From a checkpoint of a small mixture-of-experts model trained on Wikipedia: 667M tokens.
Below are experts of layer 5 (counted from 0) of a mixture-of-experts language model. Rows are named router (the router's row for the expert), gate (a neuron's input weights, with its number), up (a neuron's input weights, with its number) and show model dimensions 0-223. Each number is 128 + 24 x the weight over its row's rms, rounded and kept within 0 to 255.
Before each expert's rows: a language model's description of what the expert responds to. This comes from a sample of Wikipedia text that the model never trained on.

# expert 50
What it handles: Foreign surname endings. Ending pieces of Slavic, South Asian and Middle Eastern surnames, such as -ić, -ski, -ova, -yev, -zi, -rani.
router [127 109 133 148  91 160 134 130 103 101 130 124 151  82 151 103 121 108 146 139 109 119 123  93 104 143 135 136 153 171 107 129 106 138 113 102 100 132 139 145 111 117 128 167 109 109 112 130 175  97 131 155 123  95 157 138 115 136 158 105 123 107 106 119 115 129 144 168 129 132  97 115 158 120 146 102 140 104 144 113 118 123 119 160 156 191 144 140 126 138 108 136 160 125 133 135 100 151 109 116 152 122  98 143 124 134 119 142  96 131 132 162 167 161 105 134 147 134 105 116 179 101 181 148  96 101 141  99 140  84 156 139 155 145 135 120 122 124 151 134 169 136 110 121  91  88 140 157 168 129 175  99 156 141 138 167  95  89 133 144 120 127 166 147  99 126 152 159 169 128 145 117 155 132 165  94  97 108 143 106 124  90 121 112 153 116 124 155 124 121 121  98 192 125 116 164 121  95  77 115 107 137  97 141 128 169 118 161 145 102 126 105  68  87 143 162 130  97 103 141  74 138  84 143]
gate2 [ 95 101 121 153 140 122 133 108  94 156 156 101 147 166 131 161 138 165  96 178 140 137 143 123 144 149 199 163 141 107 125 165 128 160 138  92 133 151 134 140 135  82 110 142 139 121 105 114 153 150 127 116 128 131 120 136 127 113 143  93 124  96 131 117  98 129 123 131 110 133 111 126 133 157  83  91 129  87 133 152 154 144 154 116 129 122 129 122 130 117 121 110 135 125 176 106 155 176 142 103  92 109  93 190  86 138 166 140 122 114 100 135 160 121 102 149 102 131 136 110 106 130 161 102 186 165 111 129 164 132 142 112 163 145 111 129 124 105 150 169 150 141 110  96 117 105  77 148 133 130 141  89  84 138 110 151 110 116 136 148 145 133 142 127 106  77 117 145  86 145 101  96 157 119 113 106 137  75 124 104 116 130 126 121 131 119 110  96 160 129 110 122 124 117 126 128 179 111 112 130 138  90 186 111 155 140 108 124 166 112 108  83 131 125 133 117 165  85 167 109 105 166 142 109]
up2 [142 185 140 136 106 143 137 107 114 139 142 116 115  87 137 125 141 162 143  69 163 116 108 119 120 120  82 169 116 121 137 133 144 171 142 118 135 143 137 136 122 126  62 128 124 140 154 106 143 172 103 165  49 151 134  79 137 146 135 124 173  89 105 109 149 114 179  82 121 123 105 150 160 115 158 146 124 131 103  91 161  98 134 162 122 122 108 144 137 142  99 168 135  92 131 119 130  98 114 123 139 140 140  92 128 140  89 121 159 138 125  78 151 143 118  95 124 143 105 100 106 130 117 122 133 121 160 130 141 135 115 123 153  99  83 144 163 140 121 161 100 141 121  97 123 163 127 113  84 147 121 178 121  91 126  97 115 114 145 102 192 114 147 133 131 148 150 151  94 117 103 146 133 129 136 145 144 117 155  76  95 110 138 136 159 151 142 119 146 129 114 179 131 158 142 133 161 150 129 128 140 125 133 111 118 174  88  95 134 134 125 169 105 125 124 127 146 149 143  88 120 102 126 124]

# expert 40
What it handles: Mid-word fragments and table cells. Inner pieces of ordinary words (dilapidated, brilliant, flotillas), years, and line breaks or pipes in lists and tables.
router [129  97 115 132 113 147 132  98  98 116 152 117 144 135 143 108  97 124 129 170 109  99 116 150  86 134 136 157 160 155 114 100 115 150 128 115 108  81 108 151 140 136 152 160 114 138 110 136 141  95  94 139  95 100 172 158 114 142 134 113 144 121 120  85 107 103 137 132 149 115  91  65 181 107 144 109 170 101 130 117 116 124  94 163 143 156 107 104 125 169 109 144 117  94 149 140 143 150 140 110 157  99 114 176 166 143 110 117  87 131 154 150 128 158  99 113 137 132 100 101 149 108 154 125 103  76 103 129 111 104 169 150 165 117 111 136 104 125 175 146 150 177 107 163 108 107 146 134 140 119 153  96 147 160 127 136  94 103 163 149 114 130 139 131  92 129 140 135 143 112 116 144 143 139 156  66 115 126 168 100  94 103 149  93 145  86 124 147 164 122 142 128 166 118 129 138 146 105 127 103 106 155  89 151 147 147 136 154 162 104 150 112  88 126 142 139 137 102  95 123 105 138 114 169]
gate0 [119  80 135 129 172  95 143 111 115 132 131 105 158 133 172 128 125  77 141 127 149  73  88 131 115 141 119 127 162 116 105 118 159  95 113 112  93 138 127 158 145 103 120 119  82 151 146 156 137  72 156 140 139 118 165 124  95 151 123 144 160 119 128 130 120 117 141 123 139 146 156 115 117 122 115  95  52 120 129 123 147 110 125 121 138 160 110 104 117 162 137  97 133 121 106  99 163 117 157 140 149 114 135 118 166 163 160 115 127 135  53 166 136 105 117 133 125 122  93 157 108 140 134 150 105 100 159 123 129 112 150 126  85 141 141 140 130 144 111 126 115 155 142 144 133 112 119 163 163 124 149 141 136 164 165 129 148 121 141 123 105 161  84  88 105 102 155 133 136 107 137 116 123 103 130 148 149 116 102 119 109  98 146 176 148 135 167 117 111  99 134  96 116 145 147 139 162  84 162 104 104 112  57 165 162 138 143 132 170  99 154 126 136 127 145 132  98 115 106 148 120 111 126 197]
up0 [128 147  86 150  86 119 136 177 125 131 117 141 116 123  89 105 143 134 122  89 116 114 147 125 177 131 151 126 120  93 132 122 126 102  98  99  92 157 155 148 144 122 130 118 121 185 110 126 109 125 134 115 137  96 116 139 126 114  89 134 154 128 109 154 134 131 106 118 113 154 117 133 148 116 128 175 129 119 123 119 148 182 101 108 103 135  93 109 111 126 162 129 143 148 169 163 133 100 116 125  96 129 149 120 126 136 131  86  88 157 128 107 125 177  83 144 185  94 132 131 173 135 153 116 127 170  63 153 110 174 122 109 105 128 124 163 164 112 121 143 125 127 112 148 177  72 105 181 148 120 179 134 101 160 166 124 137 146 132 153 116 132 180  96 152  96  92 143 130 134 136  96 134 107 137 111 112  98 135 122 151 129 115 130 143 108 169 139 107 140 110  86 143  86 119  71 128 141 129 136 151 165 102 126 128 111 150 162 135 148  96 111 131 135 141 127 125  77 124 144 132 152 109 146]

# expert 58
What it handles: South Asian name pieces. Inner pieces of South Asian and other names (Bashundhara, Harangi, -abad, -istan), plus such, as well, table pipes.
router [132 118 137 143 106 160 114 114 112 126 129 106 132 108 148 146 128 109 159 137 141 114 124  95  88 150 105 187 136 178  81 120 112 145 113 132 123 127 126 151  80  88 160 176 125  86 125  94 148  93  95 142 126  82 180 157  94 159 143 128 133 112 106 139 115 103 191 154 155 126 125  99 137 148 161 117 132  97 134 123 141  87 124 147 149 173 131 139 164 156 100 116 120  76 163 116  88 139 146 109 119 122  90 187 130 118 119 131 107 161 128 158 133 143 100 126 105 120 115 102 163 114 167 117 127  97 109 103 125 133 131 132 167 117 150 128 117 129 197 154 130 123 128 121 103 125 134 133 156  95 120 117 155 131 136 133  91  99 136 145 118 114 145 145  79 119 143 161 149 141 168 136 142 162 148 102 109 116 118  71 104 111 124 111 174 129 126 154 149 117 123 125 152 125 145 130 140  91 118 107 108 148 112 166 102 156 156 134 155 117 146 119  93 106 158 126 132  89 111 133  98 142  89 154]
gate1 [109 142 125 143 147 120  94 114  70 133 158 110 106  96  63  87 117 115 124 157 112 118 187  83 119 135  97 142 148 112 129  82  90 131 106 126 122 137 146 146  86 124 141 112 135 117 130 103 110  85 122 140 144 126 126 159 122 133 140 126 143 133 109 183 102 131 139 138 130  89 152 129 126 138 143 148 161 135 136 159 117 136 110 129 110 158 107 168 130 143  97 128 119 113 139 112 120 112 135 114 170 133 118 140 145  97 143  94 145 119 149 138 125 135 151 136 170  71 145 112 131  99 124 119 105 162 170 165 146 100  97 106 166  88 101  89 144 145 144 118 145 182 120 112 147 157 120 110 128 140  99 130 151 137 123 124 129 125 109 108 141  98 136 121  76 114 112 140 152 149 173 123 149 170 132 170  91 130 114  70 138 146  79 133 138 108 128 187  90 107 160 119 115 136 173 151 128 127 154 180 139 141 172 162 131 118 171 138 125 110 155 156  96 139 123 124 161 135 129 144 117 133  87 144]
up1 [122 137 165 136 108 140 114 120 144 177 131 102  97 125 136 103 114  91 125 112 105 128 182  96 100  93 121 135 174 142 100 134 155 115 120 153 113 108 127 138 155 108 126 113 123 112  91 114 114 135 179 137 112 138 159 136 181 162 170 138 117 174 111 129 109  86 113  81 121 140 129 121  96 163  98 125 154 147 123 131 138 118  92 191 157  87  92 187 121 141 106 110 151 127 155 127 130 161 121 121 137 128 100 146 150 134 119 115 124 134 123 138 144 131 112  59 144 152  92 152  79 109 120 145 120  98 119 139  99 106 133 148 141 174 165 136 141 140  90 166 118 120 156 154 157 106  86 135 135 107 102 110 138 125 127 115 155 104 134 103 162 121 148 113  96  65 136 126 131 174 131 124 106  97  86 126 132 131 130 167 136 142 159 162  80 162 120 108 133  83 162 144 124 151 123 107 144 114 134 121 116 150 128 127  81 149 118  98 135 127 144 124 127 131 108 138 139 114 177 126 151 121  98 152]

# expert 43
What it handles: Organization name words. Middle words of agency and company names after of or the, such as Army, Navy, Health, Aviation, Agriculture, Shipbuilding.
router [152 118 150 159  99 148 104 106 115 113 157 108 163 111 150 100  92 104 157 146  96 110 112 147 106 140 151 137 140 165  91  82 113 158 105 106 122 110 122 133 121 108 150 160 121  99 117  85 122  92  81 157 102 103 144 157 106 162 142  92 125  95  98 137 121  88 165 148 145 122 109  78 123 118 150 108 162 111 133 121 130 124 135 140 164 163 131  95 143 148 113 135 143 100 166 154 114 175 127 100 128 108 104 163 147 142 115 139 104 135 137 167 149 165 118  92 155 115 107  99 140 108 167 140 122 100 124 121 113 114 147 154 172 128 139 145  99 130 127 152 164 151 123 144  96 141 138 171 171 113 142  93 171 164 118 141 112 107 139 154 147 136 150 155  99 168 177 149 121 105 156 153 119 166 167  89 103 123 155 103 117  79 137 106 142 111 121 148 151  92 129  76 154 110 111 142  96 128 123 120 137 146 101 159 113 142 127 157 137 115 133 125  97 117 156 127 125  97 108 103 116 157  93 137]
gate0 [143 126 173 145  70 148 144 102 143 144 114  80 121 160 143 136 154 130 161 151 121  92 101 127 129 138 173 157 171 147 108 161 121 144 114  77 143 146 172 136 155  84 140 146 135 150 143 131 113  76 123 152 143 157 155 113 157 123 116 171 134 133 115 167 129 134  99 154 149 122 113 134  89 149 133 121 112 136 142 103 165 115 140 110 132 128 131 134  94 147  98 130 133 170 152 144 136 184 140 149 132 101 121 148 154 121  75 148 118 137 135 142 148 119 114 128 121 118 118 116  89  89 120 119 130  93 120 112 127 145 183 125 117 160 128 132 122 151 142 156 121 150  83 113 150 108 111 137 150  67 179 109 117 140  79 137 147 149 135  93 121 134  92 111 154 153 128 189 177 119 144 111  73 147 147 110  83 116 131 154 150 118 137 150 103 125 140  85 178  94 123 104 136  96 117 133 148 135 168 142 146  81 136 150 138 124 126 114 114 125 140  93 130 122 121 133 137 106 144  94 120 151  99 109]
up0 [195 134 141 113 158 146 137 123 118 115 121 153 143 139 134 144 131 133 150  97 121 119 122 165 124 161 177 132 112 138 153 123  97 130 149 168 136 107 123 107  99 157 147 145 142 119 148 101 133 151 115 104 142 163 104 125  58 133 100 146 163 135 124 136 115 166 148 105 156  78 130  95 136 164 114 144 100 123 123 138 110 119  95 165 146  98 102 131 119  79 122 149 160 134 111 142 119 127  96 101  96 112 135  91 125 111 118 140 113 153 136 104 121 109 107 129 137 109 141 181 145 136 135 136 134 181  71 158 161 113  92 136 158 124 106 147 133 147 131 101 167 130 147  96 103 159 141 117 119 119  96 145 139 133 112 173 131  93 140  67 142 163 102 136 126 152 149 139 144 140 117 148 103 123 121 117 155 127 114 102  64 115 160 134 150 120 129 180 178 144 123 108 120 104  93 140 120  97 120 137 113  92 149 125 105 124 118  92  99 148 127 120 101 162  90 128 126 175 160 119 123 142  80  79]

# expert 18
What it handles: Education and academia. Education words in biographies and institution names, such as University, School, College, students, research, e.g. South Brunswick High School.
router [180  94 127 159 113 140 130 132 111 135 183 105 143 105 157 108 127  98 147 132  90 124 122 131  89 162 135 147 163 150 106  79 130 169 114 131 139 111 139 162 125  99 159 160 102  83  95 129 152 108 116 152  81 108 151 129  99 154 146 110 133  89 101 123 123  95 171 167 145 132  94 103 145  99 137 120 180  95 136 109 139 141 124 131 152 142 127  92 146 149 109 184 133 112 148 145 116 146 125  94 144  97 118 160 109 121 104 137 104 131 153 183 161 136 114 114 141  99 110 102 147 100 146 161 102 101 117 106 124 111 144 167 132 144 185 118 107 108 136 152 146 146 131 176 108 109 139 128 142 107 141  95 141 152 110 157  99 102 154 151 148 132 106 157 102 135 159 148 138  94 152 157 130 147 142  73 135 110 150  81 136 102 136 123 144 111 122 141 158 149 130  78 151  95 134 141 102 128 146 108 123 133 101 153 109 117 110 147 164 111 156  97 129 116 141 122  98 100 115 132 104 151  91 157]
gate0 [125 167 100 130 121  83 130 151 146 122 132 139 100 168 127 150  89 149 160 144  86  94  99 141 131 158 129 151 138 122 106  91 148 127 139 153 145 130 119 186 122  75 108 116  88  88 152 135  70 135 133 140 128 122 123 157 108 123 139 125 123 155 122 187 108 164 135 147 190 136 147 139 102  95 112 119 144 164 104 114 137 144 141 107 182 108 152 105 119 164 137 152  78 126 142 158 135 165 141 101 132 121 111 142  99 123  99 143 127 160 119 123 127 114 120 112 143 113 134 109 149 143 112 159 124 152 127 130 113 157 133  90 120  80 115 151  95 105  80 116 154 108 103 165 135 136 143 125 123 163 111 139 142  89 140  76 105  74  84 143  97 151 129 131 147 165 139 111 103 131 144 156 142 151 113 113 141 150 132 117 112 116 142 110  86  91 139 165 140 137  77  93 101 155 102 130 164 140 135 126 117 153  94 127 134 153 150 127 162 155 172 109 140 155 147 158 124 155 137 107 130 126 153 139]
up0 [117 173 142 108 118 112 137 138 123 124 127 134  91 130 158 140  84 159 132  95  99 141 135 108 122 111 142 114 132 104 163 109 172 137 125 105 176 113 153 130 156  87 138 187 145 146  74 123 180 124 124  98 116 128 157 123 110 126 162 154 166 112 162 143  94 165 128 113 117 102 111 141 124 135 139 133 186 104 162 106 125 148  77  97 127 112  96 136  85 131 174 122 134 104 115 113 110 113 109 122 148 119 117 124 137 116  83  92 137 137 153 120 139 129 156 109 116 124 111 139 126  78 139 125 150 145 129 103 134  87 154 142 111 143 148 144 162 111  78 155 101 151 179 141  95  77 129  89 137 117 126 129 147 126 161 137 130 141 102 114 162  88 149 106 135 135 135 145 158 116 123 146 134 115  73 120 129  73 103  79 108 145 132 141 129 138 156 137 149 120 124 133 142 122 114 160 165 139 154 144 137 132 128 107 159  87 113 151 122 119 189  86 141  92 130 162 119  93 121 157 113 104 134 155]

# expert 7
What it handles: Word-initial capital pieces. First capital letter or syllable of a word starting a line or paragraph, especially genus names and surnames, such as P in Pterostylis, Ka, Gu.
router [138  92 125 155 123 147 149 109 116 135 145 118 150 111 143 140 142 119 143 151 159  82 132 144 151 141 163 138 123 126 120  78 101 142 158 140 127 149  98 165 121 112 130 122  92  98  93  81 125 114 101 159 106 125 159 163 113 144 150 119  99 105 114 123 142 121 133 142 140 143 122 123 106 111 115 104 162 132 175  95 101  90 122 139 116 121 179  93 133 114 117 147 197 144 140 137 100 133 148  99 156 109 134 127 137 124 134 155 131 177 164 144 175 131 134 121 164 113 103  94 131  94 164 167 117 118 110  94 123 133  86 148 156 125 168 146 108 132 147 145 114 130  87 154 128 132 129 101 143  87 145 124 127 144 142 151 104  99 162 127 152 150 100 165  88 165 151 137 138  95 149 160 149 143 145 149 147 136 149  61 156 124 154 125 172 104 131 130 147  79 106  98 140 129  98 145  99 140 110 132 140 171 111 144  77 126  91 156 129 106 174 115 100 125 156 145 138 143 143  88 127 174 114 118]
gate0 [124  47 106 174 110  93 140 131 111 128 106 115 198 138 154 111 103 118 130 135 139 150 137 139  99 133 110 146 158 158 157 100 118 123 119  83 159 146 106 141 156 129 124 134  69 101 135 132 162 142 141 110 149 129 138 124 153 118 155 123 113 104 154 132 169 128 126 113 110 126 138 134 178 107 147 110 126 164 194 112 128 137 157 149 142 124 136  89 133 107 116 172 154 151 121 117 113 144 164 148 108 141 115 156 140 125  92 124  88 142 113 140 138 168 112  87 146 140 133 109 156 140 132  97  61 121  77 161 146 100 141 152 118 111  92  97 173  97 140  83  98 104 103 128 109 145 109 153 149  93 142 152 100 126 151 130 100  90 137 138 147 141 163  94 127 121 153  93 155 145 132 137 152 120 151 116 105 132 134 121 101  81 111 134 132 126  81 111 103 135 145 132 133 148 127  87 134 102 141  77  75  85 104 137 140 130 114 107 103 126 118 115 127 128 160 139 125 154 130 130 133 134 106 130]
up0 [ 92 102 159 129 186 143  67 168 141 147 132 126 123 127 126 111 133 134 125  91 139 119  92 123 101 124 173 143 156 143 125 135 112 147 168 108 132 130 116 121 148  91 169  84 105 116 146 140 102 117 115 120  96 163 154 165 130 126 144 111 132 129 143 109 103 125 126  97  94 129 115 102 112 108 138 178 140 156 153 166  75 101 146 167 109 118 114 144 105 124 161 136 119 149 123 144 127 124 133 144 145 149 164 115 122  81 154 123  58  91 133  93 103 146 108 134 142  88 116 139 115 155  90 106 168 115 136 152 114 145 104 115 152 132  95 132 130 166 137 133 177 131 114 122 106 127 107 126 101 115 139 145 121 135  86 111 158 123 149 149 135 123 177 129  97 135 164 153 108 141  85 114 121  84 103 140 123 145 141 118 103 142 170 128 156 120 122 141 131  84 128 156 125 180 136  85 143 120 199 132 110 147 102 173 130 151 131 170 136 169 108 124 131 139 157 116 107  85 125 130 150 136 124 148]

# expert 63
What it handles: Election and sports tables. Pipe cells and fragments in election and sports result tables, plus mid-word pieces like mas in masochism and mer in mercantile.
router [165 107 140 151 130 155 132 110 108 100 137 102 159  90 149 121  95 113 155 166 112 117  98 134 141 175 148 127 139 154  88 124 132 145 135 127 107 145 118 127 153 142 187 141 110  99 108  97 156 114  94 164  93 102 157 133 114 158 143  72 116 116 125  99 133 102 141 157 149 123 105 105 157  84 120 103 144 103 153 112 111 120 121 156 142 164 143 123 131 148 132 165 144 115 136 141  85 144 134  96 149  97 123 150 133 136 100 133 109 126 143 164 150 139 125 114 174  91 116  95 145 110 150 155 172  85 110 128  95 117 148 162 132 123 157 115 123 115 137 138 169 179 120 170  92 119 137 127 152 124 159  99 139 158 114 121 113  72 185 160 145 115 129 160  95 147 129 137 116 105 124 142 152 138 145  89  88 133 172 104 127  99 171 127 148  82 120 148 160 122 126 130 139 113  99 166 117 126 127 112  92 163  96 147 158 139 127 142 147  95 152 108 125 115 149 135 109 116  93 121 100 175 101 147]
gate0 [133 150 148 120  97 125 110 125 108 114 160 146 123 166  95 130 139 145  91 183 140 166 121 133 156 163 111 134 108  92 121  98 159 104  81 134  90 157 155  81 123 104 134 133 146 150  88 130  94 114 107 148 116 144  95 100 129 159 129 163 158  82 129 105 140 123 141 136 134 174  98 116 150 102 138 115 147 133 159 136  93 101 182 153 169 161 147 115 141 116 130 141 123 120 166  89 141 138 130 100 128 118 145 138 117  98 166  95 146 112 109  79 148 110 137 161 164 137  90 136 109 151 115 151 135 113 108  80 119 122 129 105 104 161 120 114 120 140 162 146 109 128 151 147  77 172 131 156  98 146 159 115 165 159 151 155 162  71 152 140 158 159 116 118 102 125 127 105 122 126 141 131 132 156 158 159  96 101  90 124 141 107 108 134 115 122  86  83 146  84 127 120 130 116 141  92 115 139 148 107 159 108 144 166 148 145 110 159 145 123 103 125  88 155 150 120 141 140 152 126 146 135 131 106]
up0 [157  56 119 123 110 126 156 198  96 118 162 149 134 122 145 130 185 143 151 109 144 133 133 139  72 101 122  91 128 161 151 136 111 136 130 119 177 114  99 151 164 138 160 143 117 105 122 123 135 144 138 125 109  91 112 179 142 114 125 125 145 103 123 124 120 136 121 104  98 136 101  99  79 129 154 109 164 130  58 142 137 114  77  90 139 126 149 110 123 153 110 121 138 151 126 120 172 151 160 127 131 114 116  93 100 161 127 163 109 137  94 151 187 114 126 117 110  87 143 132 122 107 127 110 122 118 129 126 122 130  99 158 137 137 146 151 122 108 112  88  96 110 138 110 160 125 121 141 136 126 145 114  93  81 133 120 152 140 143 165 121 104  98 106 140 142 170 108 138 170 132 153 119 146  75 157 106 104 141 136 175 136 123 132 161 108 139 123 110 114 133 145  98 107 141 187 145 108  84 157  74 103 125 140 146 117 111 156 146 114  91 115 136 131 146 145 154 115 127 146 148 142 140 149]

# expert 24
What it handles: Coordinating conjunctions. Conjunctions joining words or clauses, mainly and, plus or, but, while, especially, often in headings like Early and personal life.
router [147 105 130 147 102 139 117  97 113 118 152 114 168  95 170 133 122  88 163 144 111 120 111 118 119 164 162 120 146 165  99 111 106 168 128 106  88 142 141 134 106 112 155 167 118 102  97 109 147  91  99 153 112  84 151 140 108 144 138  98 121  87  90 120 108 113 161 146 141 122 100 102 148 101 150  99 165 121 130 121 130 107 105 156 174 155 147 101 133 150  99 156 160  95 137 141 111 154 130  95 135 111 105 144 128 154 118 133  86 137 159 166 156 152 126 133 151 110 116 110 139 106 165 139 110 101 103 117 111 119 116 163 173 156 157 115 114 128 144 156 157 146 131 138 117 116 144 149 163 121 165  78 157 154 107 148 106 100 157 152 134 113 134 142 109 137 162 130 137 124 163 165 168 163 157  98 111 103 159  89 122  92 156 116 161  82 105 162 148 126 120 116 150 102 133 143 102 107 123  98  93 144 116 159  88 146 139 165 135 114 130 118  82  89 151 130 112  97 113 116 111 162 101 149]
gate0 [129 144 131 147 132 144 149 104 139 105 177 117 146 143 126 132 121 112 134 136 134 134 131 150 142 127 153 111 138 128 115 110 130 149 116 136 152 148  79 109  99 136 131 143 113 144 154 123 154  90 105 142 138 109 130 115 145 144 156 116  72  87 123 149 146 121 116 162 143 128 115  85  59 165 168 127 123 144 145 102 102 157 100 168 170  90 118 147  96 124 129 115 127 100 100 120 195  77 132 152 112 123  99 112 120 109  98 150 106 174 141 124 106 131 117 132 149 141 143 155 165 152 110  37 103 115 125 112 126 149 113 110 134 130 109 123 143 189 124 126 137 125 142 124 123 149 157 115 119 119  88  70 138 141 115 130 150 139 142 172 123 123 100 116 112  98 145 106 106  91 135 158 185 149 110 141 142 109 144  80 133 115 129 154 156 129 141 149 125 133 137 128 134 134  86  83 116 190 130 120  83 161 121 131 120 124 145 152 130 153 111 152 136 154 159 157  69 112 134 103 103 144 103 124]
up0 [109  98 131  80 170 116 164 128 120  99 138 136 123 128 131 140 159  36 127 125 116 155 132 133 174 133 140 146 122 132 138 108 108 163 106 152 140 136  86  96 134 124 151 136 145 119 129 115 132 193  97 146 132 142 130  96 182 156 107 117 147 143  98 141 144 106 123 149 146 166 139 104  87 123 125 105 134 115 100 156 144 133 124 153 137 122 129 147  92  95 177 170 157 164  81 128 123 127 131 118 106 140  99 134 174 112 101 109 128 170 134 124 105 147 113  82 155 133 128 106 147 140  98 108 109 103 140 168 146 125 134 148 148 157 119 145 153 105 157 115 129 133  85 116 128 115 130 136 105 102 149 136 115 168 167 121 146 110 146  99 146 142 153 172 178  86 114  88 116 114 133 152 105 149 111 138 110 128 151 156 128 121 105 136 112 142 121  85  96 148 106 109  86 127 114 119  83 126 130 100 100 101 102  91 136 109  96 150 121  88 156 177 137 117 120 118 153 139 128 163 137 174 132 136]

# expert 12
What it handles: Vowel-final word pieces. Short mid-word pieces of names, often a single vowel or vowel ending like e, a, io, ese, as in Gius-e-ppe, Lamb-e-th.
router [120  87 130 151  91 145 117 122 130 132 155 134 174  98 142 120 113  79 137 147 153 121  82 119  99 145 142 126 163 161  91 119 120 148 104 144 105 118 127 156 108  97 145 178 108 118 126  63 143  94 126 133  91  97 119 131 106 131 177 107 169 107 106 102 100 111 158 139 164 128 127 113 133 136 113 103 159 116 111 156  96 114 143 136 132 167 119  94 153 161 109 146 132 118 166 154 114 130 157 115 143 135  79 128 140 164  83 130 130 124 146 155 145 146  81 112 115 124 147  72 154 114 156 137 108  99 127 103 115 127 145 156 165 154 163 134 101 125 149 156 127 135 117 131 115  83 120 157 147 106 134 107 141 146 133 135 129 126 122 147 161  96 132 126  96 143 154 147 139 142 170 150 128 129 158  69 124 134 157 122 140 128 132 114 188 136 100 141 137  92 159 116 154 121 152 111 119 144 123  97  74 152 110 171 106 137 131 160 145 116 163 117  73  96 155 132  91 129 102 113  86 148 115 138]
gate2 [127 137  99 143 135 163 135 105 149 128 119 155 137 103 113 127 139 144 123 121 152 119 146  98 126 124 125  97 158 125 158 150 112 146  94 111 164 179  86 154 116 126 105 131 149 131  86  92 117 140 139 165 103 151 145 170  96 145 143  98 141 136 164 132  93 141 154 107 135 114 121 101 157 129 167  94 153 124 193 126 110 153  89 134 127 135 135 129 147  93  93 115 119 128 157 125 156 115 114 109 112 169 140 127  81 152 141 145 145 116  98 136 119  96 115 110 156 108  99 101 106 148 124  93 135 134 100  95 116 184  86 178 137 145 119 143 166  89 113 109 104 161 133 116 104 107 163 158 162 107 158 172 170 161 134 102 132 151 114  93 152 162 134 135 102 114 139 155 124 117 138 133 116 118 154 128 123 128 156 115 130 119 107 142 111 138 154 138  94  84 131 117 158 102  91 129 179 133 114 132  96  95 109 140  51  91 140 140 135 169  92 137 124 112 127 136 145  84 102 105 121 146 140 155]
up2 [123 145 126 124 121 151 183 125 135 123 161 104  95 147 147 103 132 156 143 162 123 122 103 124 134 103 149 106 143 142 111  92 132 147  94 139 200 150 199 133 121 152 169 128 168 138 136 131 114 132 147  74  93 150 123 120 155 111 135 125 118 157 120 150 116 125 109 122 109 156 150 131 123 122 123  94 121 126 149 120 152 110  87 154 105 146 125 168 107 159 151 192  88 122 131 125 126  94 154 101  97 148  96 133 126 153 104 135 127 122 139 110 179  86  86 110 151 138 172 153 152 105 132 125 143 116 105 152 125 112 139  90 106 117 142 180 103 161 167 116 163 149 157 114 112 129 144 153 164 134 117 169 135 128 132  96 115 123 116 148 108 116 147 114 168  80 126 142 128 149 136  86 119 141 133 114 118 147 123 126 103 169 139 126 148 178 105 140 107 123 105 112 122 127  89  94 105 110 139  81 121 177 124 116 129 152  92 116 111 131 136 117 121 158 135 165 109  97 116 125 140  87  70 108]

# expert 49
What it handles: First name starts. First piece of given names or place names, often at a line or list-item start, such as Alan, Shan, Renato, Santa, Montreal.
router [139  96 201 140 112 139 120 109 153 146 144 173 163 127 159 123 108 148 160 149 135 106 144 141 123 157 174 126 142 145 108 128 124 137 110 114 127 127 151 148 139 113 140 119  92 106 115  96 124 117 100 141 123 126 149 134  88 159 159 122 144 119 115  87 118 100 150 120 131 104 103 114 108 117 133 120 131 103 176 115  97 106  93 134 139 124 125 110 147 111 112 172 144 129 146 120  96 164 115  97 111 108 139 144 173 138 116 156  98 152 156 146 180 146 128  90 177 168  89 108 142  89 144 164 139 121 111  94 140 180 110 132 130 130 145  76  98 105 153 165 134 141 101 121 143 133 138 103 135  95 153 122 124 142 115 165 117 102 164 127 149 165 143 171 128 126 154 155 116  84 195 156 157 123 142 150 118 134 127  74 122 104 182 114 153 119 123 122 142  93  93  99 158 118  77 134  99 139 147 125 132 150 101 147 108 122 122 171 135 133 165 117 118 108 147 157 153 127  94 115 135 159 103 130]
gate0 [135 101 115 105 145 117 123 165 119 116 154 111 142 190 109 161 132 117 153  89 147 132  87  84 135 154 151 123 135 222 133 145  60 147 134 125 157 141 132 140 152 121 166 103 108  85  98 129 120 116 104 138 104  92 157 134  95 117 160 123 125 139 101 133 125 149 150 144 101 139 130  94 144 138 131 113 114 101 155 166 146 136 112 135 102 113 106 158 126 109 125  94 122 153 133 106 122 140 112  83 108 116 111 153 131 107 153 152 112 160 154 120 135 148 131  85 105 126  93  98 162 141 124 155 112 167 145 125 119 144 108  80 147 152  82 123 127  92 103 166 114 118 145 107 114 147 142 113 123 109 139 149 122 116 144 122 153 115  79 140 147 116 126 130 116  94 129 139 109 175 162 180 127 116 152 101 150 136 142 123 113 109 148 133 144 120 125 148 125 137 121  94 158 170  86 152 187 165 119  93 134 121 130 163 121 138  76 165 135 104 110 116 145 132 144 164 155 128 123 136  83  99  95 136]
up0 [134  98 127 120 114 128 153 132 164 108 119 178 115 122 122 109 120 156  80 117 136 116 102  99 104 163 117 127 143 132 128 112 119 128 108  98 116 107 150 162 144 119 141 122 165 112 122 147 135 148 129 128 145 153 124  59 119 134 148 156 184 101 135 135 105 185 111 154 130 119 135 132 130 105  75 130 163 141 148 128 115 107 125 150 107 141 116  98 106 111 113 139 121 147 116 122  72 138  98 112 158 138 114  88 154 122  81  99 103 153 121 112  80 128 156 133 122 148 114  96  89 129 134 129 157 146 115 126 167 155 133 168 141 123 144 162 171 141 125 108 137 146 140 149 114 166 144 128 146  80  97 123 128  97 164 142 136 108 117 119  99 173 124 122 134 163 122 137 125 158 113 164 128 128 181 136 176 116 115 151 107 102 144 105  82 131 125 130 119 115 157 146 146 104 172 132 149 169 121 130 109  86 117 162  83  91  94 121 126  87 145 126 119 152 135 133 173 148  93  63 125 132 181 147]